Below are experts of layer 7 (counted from 0) of a mixture-of-experts language model. Rows are named router (the router's row for the expert), up (a neuron's input weights, with its number), down (a neuron's output weights, with its number) and show model dimensions 0-255. Each number is 128 + 24 x the weight over its row's rms, rounded and kept within 0 to 255. Numbers have three digits each.
Before each expert's rows: a language model's description of what the expert responds to. This comes from a sample of Wikipedia text that the model never trained on.

# expert 6
Description: Adjective suffix pieces. Word-final adjective endings such as -ical, -ular, -al, -ive, plus whole common adjectives such as modern, social, different, mostly in expository prose.
router:156104107142102152132166123155079144100141148144155108122100147087115080120117111116154103110172125062138126135116133137106101118083130082124186091121109107110175113079165129116162122149077121113112131083154119156143102122120111125122133141118123163122134125103141141127122123135157166145111118100111134101151080120112132115138105122174134114143135170119102155090147126141075144122123124121131114130100145127113162144108106153141143109168138176123110156131171145127087150094144139100112096102136143131076142138096066144155139124152112136136102145171141130134136134156095116136112115130102080149091123138095114123154102126122120157108115147179110140116167117132111137097103144147163179127113164135144116186127138125129142115101154133147158138102140130163122109140065171
up0:174131120131121141181118101116149099127144135133151121129136154102171141135104100107118157139117114143105093132151132143115139176131148160139089117138171083127089147113147143124118149132148152166115165126127115120165148130093104105136100112139079128117187126134105116080147124100093135102150170162164113166141144108087106095106160127143130156122128088136132147133166155126145134123145142089166113121196121160131116115143136123140123103110076138130094152144095135132121092122115085109112099138130095135115163122141161145152146117129139117137100144155101148077094154140111133080123129135113130124137134147107137126112161114139119128100112102098124125141112126129126099156191182110112112098141121147166113072132181178133095179127129092113154137151158117074135159102108144
down0:116156081105133174180079104121114106100130117164137186168143145141138140127125067102153145096115113171110104133099103106085109096124101161135115142145168093079115114160128106108164119118148126149129116128138077093175126164147167099112162136073129133126125094142111100115136102109118136099148141112142137156132140138152150108118131117142145141155140106126177136083123152136072090117148120115117122143158135106150112077128126089110087115145116103112126175095107094112138108139151159114136115168163126170099145142154114118133126163094126106131146123153081132101096098164115134118082136115151139085095092167097130165109145149144111128117121100152126106101096145144097100116143109101101109138135138147143137111111169109102119136136128112135141134121098136107118129152133100

# expert 11
Description: Proper-name first pieces. First word pieces of uncommon personal and place names, often a single capital like K, V, S, as in K-os, V-eigy, Ben-ghazi.
router:104130135099094094131127102153117127116139131145131109105189164095082122126143126128117130079095110191103122128126140077110163118153104174121101171098154105133142158147110151153092095126147127133119156104116119129121127086189124116140132138130094099124133076146141161164179133129108132120138131116108140106160110147127164121172094133130133103119136146136167159082138093155119143068134121165153154148110126105103147120138131101130103108104141101169152114115093143116137145135135092139133120109147136159171123162124093125113142091138124130120128117106090123070151107147090093102121113125118157121100125099148112132131126132136128131101159113114168124177115121144129108137144104117106121164189077182089109179133166168097156123108126109111124131130111130111116136105123151
up1:101161131133154185137090121105115132119105076140118142162139111142121123111125166129123121141190151081174149132123112173105070135119122128101147130135130138140111110112173103123143089088112120160122159108148096109140165129106128130145130119132102103106094150128128126143132112097137095115109134142152169157140138111160094130104163117115112167148105185100123133151107098128156165149124145137132147145119160164087087118117089152129109126119122102102153154110123134148129158166104135106152100116085175161081147141126089141144126133129088125123106118143174119160117125145153125067142143120115112112154110095129176107124126121132133112144090078158109122142088097109134148165073129139110116145108128121083056119116077135124110100117096122113143142119123132104090139147145121
down1:124143106145146202124111156117146110160123102185075117146160110126134122118117144120118079142170147080163132148138110135107121112119129109117122148101154135154108132122149095108141082117111132129145111120138136145183141144075131110165135103115131110129129158147086129125087154118103093130110116170139099134130133126134094131077144121132136124151116112136145140148093125129165120135127104115160119129140126162124089145112123133116163128133133124146127161149136102137113096154090137137122119178112172098115137139171144187136114162107110115104158108140195153172110142123135163098141128115145098140153125147177123115171140143162100089144092098126084129115095180118126145172137143147115111099091142121152105083132098128149123106138194162125146149132152147175126137170112120

# expert 21
Description: Function words in prose. Mid-sentence prepositions, conjunctions and copulas such as as, to, from, with, is, and, and semicolons in data lists, often near LaTeX math.
router:127150142104121120148163136093117121099159102104116111149102131150120112100113127121121122154131143126152128125130159096127077123134158155120098114093135101159146102166096139112102110123146130070176094117117167141097108159181124128134100153104140143168104137152102128189117061135133163131112132120082140169090132117163109125149121118107114102131126090170142113096118146131133108125107116161140144157124184088112103136163133112130188116129115131134178123119142092133128105113098103140144141090126108173153097113115108139150115123155158135137112156110114143120139132157153114146101095097129171118130095123149145155099160098138176120116152149117120109139122098172091080135153114142124103161116104133062141120115136146117155157138180120119133106136120126114090160105166087
up1:114094088135152107134114133101118102148122176109083110118135101089110163155161151187142147098146144107136107089141162117129112105098108157112129121095089143148124200120114131121127141142111125142145136107129143142125132095090102106119130121157119144088119147110125151107076117192106156106125047125179125128144131114096134135128153119098134148071133139110098116144144097135117143168139139102153143126181084151146100139084155132118143131141126124159091120117126112122131089120139147111123132117131109114100157156155203153148133116141101100093151111154129145120110136149128132129132108097096123179180099136154157146133125114145077118147127121096138141123120124090118156113144128139172154154138124093153155101152104170114146133129123156165111149144152085138126147143114108
down1:138121123189147170153168143153150162138100105149147078160162115139103131137160111136138142097190105102169103142142080149124122138153155085136155129139133119160131124126175096132118109110106120144102097149143133173083192162112119135133113118156171119125121113123141124107136108095115108166090120109129110129137133181123149141144124113140141148133109114123036135116098162151157170152139127174140074136121114119128094097132100114067143150113138169138104149120130163161116146104125143138178133115114144141107146117174124186141120113091125125150119100155142110119110136114131101136137143137099130137131160131135116123126119107111100107131116092118092084135157121094138108166135137141117125086159125160102115131114113141150098126122159147119150099108136135120076132091123137

# expert 59
Description: German text, table separators. Function words in German titles and citations, such as den, das, und, der, plus table pipe separators and vs, ISBN.
router:128125121132083123150124154153117110123124118108141107155119115108077161114063100129139113125146134122089114113151162130133105163161132166153112109133120104102154070138143084098113101151104160110149126154118148150113110145157107139149085107111096115144130096116131102160160129120142141168099094109120111100092113115156130147150129184136100120163135104165164134120122103156170099114106113103123090108144079140123117128141118169141176131084128085142121109140144071169108073111118128137116102093103103172106121120090119147144148133135114110124137114160104104132156117152146125121134130090184156139087131123119166132141137079126122124139142149143117160105109104161106137112133091152154112116081129101095138189109128111112133081101146134126105098158151139128147137094135101
up0:125116127123067162153095125152159125130135142157172112144172143116133125086127140065126096146125138124112115128159136099090138134131068154133091127164118115098142120152158125113105158126137125151139131126142127132113121139116148143142132090129168102160150067104079110125133121094097143125151127104157103112171111161157126121140102115138158124096164106140171106122137106136084119102152149086111127094069106135118138155146143117147135083116138116115123116132129135096144134156092108152107155109119146124127103136156134078116135122134103124124130118112103127137108151130095138120089138082118139139150129114106172109103159173102152156124137178115156099111111140160143126128118107136111086120143110191140128162081140154142125097093134126064112092119142129153205143143155161
down0:150120099091132108139175138099136125139127141113129155118111132145133096116159131102129140098150139153121163148098078114092147118095138112151129151103147112149118125169100128169143111096161168133100100109107140115165140105112078137078121145113113131128130090101146145102112108084122090115098098123123157177100101122112127110103176140154126104102137144096154138138093148137119151133157112173111087132162132121110134144146137069095072145124157154134152179104139159117155117142068125120123147157119137126136162133141109168144107140109121144102123139105157107163168164096092133154111139142137099117168148107101118135091099169106157093115106121119132105145135149079156106135127155100099115131095137154129166106142155110149087146154067157127152134145147162134125128121099142

# expert 3
Description: Codes, coordinates, taxon names. Pieces inside identifiers and reference data in infoboxes and lists: ATC/ISSN code digits, coordinate numbers before ″N/″W, Latin genus/species endings like -idae.
router:156175123105091095143135125120073106111124121140142143163170142155162144142142143183149124138137118128105135105146147127125138162138077146103131076109123124117155112119104124091108097118106077086067164156120119162133144140158133109149128143131129137120117097184157145129120111153154137130084088087161099115109088091157123174096151132089126110165111195117115123139158165101164124142167113121147149144109157113112116118128158123112137078115124095150126127123102089117128163126108086144092126113148131150137149134122138145082143135136133152106140161153158067080164144125147108111094096133143155104146143117146128131131092153141153154124105124117121093107097099163116113147117110159134108130093135132109155137126095089123154115151130092138119139144122145118143102135130178
up0:127137119090144083125125095127106143117119115099098177115130130139122100095139158098151182116101146102146176159137155129118186115118166146119144122097139151139140163129127135157129110123158116128127135115111112072121117137153156182131156110097151171158103205136110099156105152117130122119155117121176109148107136130100130149107123123109113122079142106144148101180127133133069122100159115138099151130139136144122154095137089153107083164187132114137139167136163122097142093151148133143114095088129134124154144170149105147118145134167111097126143083101144133149099108119118151128131114113119107154170118144153129110148102134149145091106137129112112153150109128133155097115142127110131129145150108119159126120154169151153155106124114130091071178148139094154178130142131093
down0:160155178120158106123178116193153094127133111111143107065120161133154078160131137110096137144134124100131179177165130149155113149112169141148162148127160117135116115145164130179115145143123136158119114145158128131167135117163132104147113150128124104154138134105160142095111168142114152114167138104133113126116123114115101134107103126098103133138174161089134117142154168210146131123137154102127083121104140093137073138116119129156169136102103119113115133146107107138111157132112122145117137154096115124124123128125107106119136110133147115126107151152073146122132140185092105096135125155140068137099116148171169133116113123097143110151111128130172128134122157164150131111114117116129157140138137099106153135087131097141116176084110126152123130107119131134133062127134153

# expert 18
Description: Initial capital letters. Single capital letters that begin a word or acronym, often after an opening parenthesis, a quote mark or a table pipe, such as I, E, A and O.
router:130136138143132121172108163141148109130135152139091132136161080154142141141160117107142145116106133135157117090109150102135124108131107126129141118080106126161118144139111148123132063093149119199099165140100105168116118139153141110151122114142129115112108110120118137118147118147089112172119125106128143163118103175135148064121149103097160103146114160092116162119122113081136134118104101129116150115134110145169116092120113111122115101120090150147134113119113145148117112157109127077117167123185137138186093128125113113144098114170154144148122160077139134092109130163116157095092154145160137122129105117184125103115116126103164138157117135142174116130101140124118152174101123125147121154134086154120159141114094113162094101074146156101179129157126135099119133103167103
up1:117152120083131141109099112105146121115168082079107161129110102144164138095140072139143140141121098137152081117142128144126162123145117087153136166180135125140126178132111184120145114149155142136156116078144111084112161102110115117106176155141105167153139135147133139146118156114179080133121139109119070111154127141144109113124059124121114153120097149123126145165143136104106115166156135154118128130090144185160171135125119134085104128142138130130146146118146123084153131126123121150110112082116121140105163126164099126090143146157078148148117098139170160139102119133143138133140136125158129148129128167127130114096104117160122127152109118140131118140148125086097126148145175063152123139148105143122130127142121103147159103132116157164088147154110117125131116187140128
down1:183146134143097167148140160117091151142103165091106095171164125104168122136163103150131119110187119155096155089142132090146139098120126122139147104114126114118149185131173171156135138109140130145126140158150137110122087118161171115128135077137127140107116100153131154147099123095115127172127158111128112112173122114122126097099101102134103111140124088084098177135090164088135087118131170144125087157150118128123125088114136089159149127151121142116131104109099110120120108114181175085113126134136158129119143126123107125189134156144130183116121123137128149120093109126107134130110067122125127151187153141108109114112157141120120142146152132163117124103129156100119098126117147100152147131139181181116133107112120096123148124107117130127151114144140105138107110151148119

# expert 49
Description: Line breaks in lists. Newlines, list dashes and table bars that begin or end lines in infoboxes, taxonomy lists and tables, such as "- Born:", "- Genus".
router:122138117081088127160140141112148157092126119109124126137111130159137120140099105171148129156145130150152117093097137128177122147163155076143099113151147114135121112116103122147111144125181126139104142114112138105101092153181104094117123092126143124145183122128146120143125127102133104129165131119133078140143112101172141169101141114101109127130112113146123118105131143151150125146128139158156144121125170129087156083189112104157130120144184125112135082127142101172113091087122129120164143109136119150136109109122093132115104185166142152131125161143161122153135085116142112157145118118159150173144163123134103093151146094114112123167179113152106138115123074147126082113112158116161094102089156122128140119129093097171088147162148130124128108134126106110110153081135092
up18:118097127133171142088106127080157132148106111187100140134126101102146117141112151135137132123138123087115153163126120118085117103087151145097144125107165146146086138097113133127160128160106154099131122098157126100154125118137101123102136162126141161149131146088102124120151138160135108133073117166145131181155087122143120081116155150158112151163135119139111095139080137157112078143149171114101142096151100149113095124115092128129139131145079116136091130109103109099161148121103150106143140184109164114144118114126133132165136149120130121141140135074138102126127130145141132105106121150118098163124131114118130168112131127130149133157120161125141138163084195116093168152135178108114123154138135133097106139111148194125150132107123177168120146103101136157102143154090151
down18:161152114142111181087109134109135166151132138160102155166119124150154101141152134100141102156133166152117157170175090157117121126150184117149128156153182135142162113105116166144142171174141131135183147147144180144160151124135090127121154155125120101123118128119132135118097110157155100145160162176102111130134134158139168126115175145111150130139114076128142100141129114129143140112119125158092150121134119140128097120109105148110130141098093125100077130139131145156113150118124148157140139145122139134155152140106141126126126128148159152123132135137125145148120112154157149105103122133105148121110132130143092074131123084153138145130139120157123092120118154145124132160136155136082119122101181078085092129112151165123101132133209089150176123098101108169092115111127103

# expert 62
Description: Political and national adjectives. Adjectives in names of parties, states and institutions, such as National, Democratic, Liberal, Federal, Supreme, often after the or United.
router:146160095115157159099108105149112141100093124109104091100128148155093143105111134163166120107154167097148151073145133124131137133118125155113153157116130159130133119125111113077174115095111130117069093122131150127106160129121073145114156113149150092091124134147146110129129105101150147139127126117122153158152127156119127161149133102170132098079085174075107100155141144094146173137153121126124082106079124104124150147076139150120114138143139130136124110096141181131119136159169085110174123094113123119114145112121124131084140134118142146093105135124153099119161149126148094185102102114090112130097114171149143116108088128157128098125133146105093113142156101146166072121115132104165156126158185134100116134128126129105139121140122149120132134144141093148135137119111135
up0:141149104156112091081159090144155162133138174156142152153151072162107111202102126128091121178117133107124137126162092158142114137127115120113140095121176108121133154104165131154141090115142128163122137115140121134122119149101108085123103141108122099135101128119152125156155095137128096135157145129097117099151120097127141085146111115131157146129093130130135152112131124104098149118111128162113127133140144109123131074142153140156165121063122124098110134168137135130108112135109112081091125121141160144164191128154143136110123095131126166138132131191098108094110136141126199116107136179139085150140147166135095122108130139140170173125133141078097134120151130128119123112120166106129126111135159158127161119116102109109167088165121109121129158145146154142111109119142154
down0:127160106090086123123122138126148150153163105099122102102145103166163110117109143139125115124123133130098129129132082150121120126133102143119137129087137100143133076107148128118152126144133138112116119118122134164104109125140097119114161107106121107120108127125118067104131117132072151093076168108148155139118122119103119171133124112111116119176119185130121130111172127101113102115145092079159120143087134170138100123144100117146129134143167128145090139125162101124100139138133135122157108124146076085078133113093145103114120118143129112149156146116135119122088138113138097090110130107102075151179148152070174111149142128136117122215144097136114125133119138159146125127132138074125096145138079132173112112096125148147082127153167164176127113118100150127120123103156146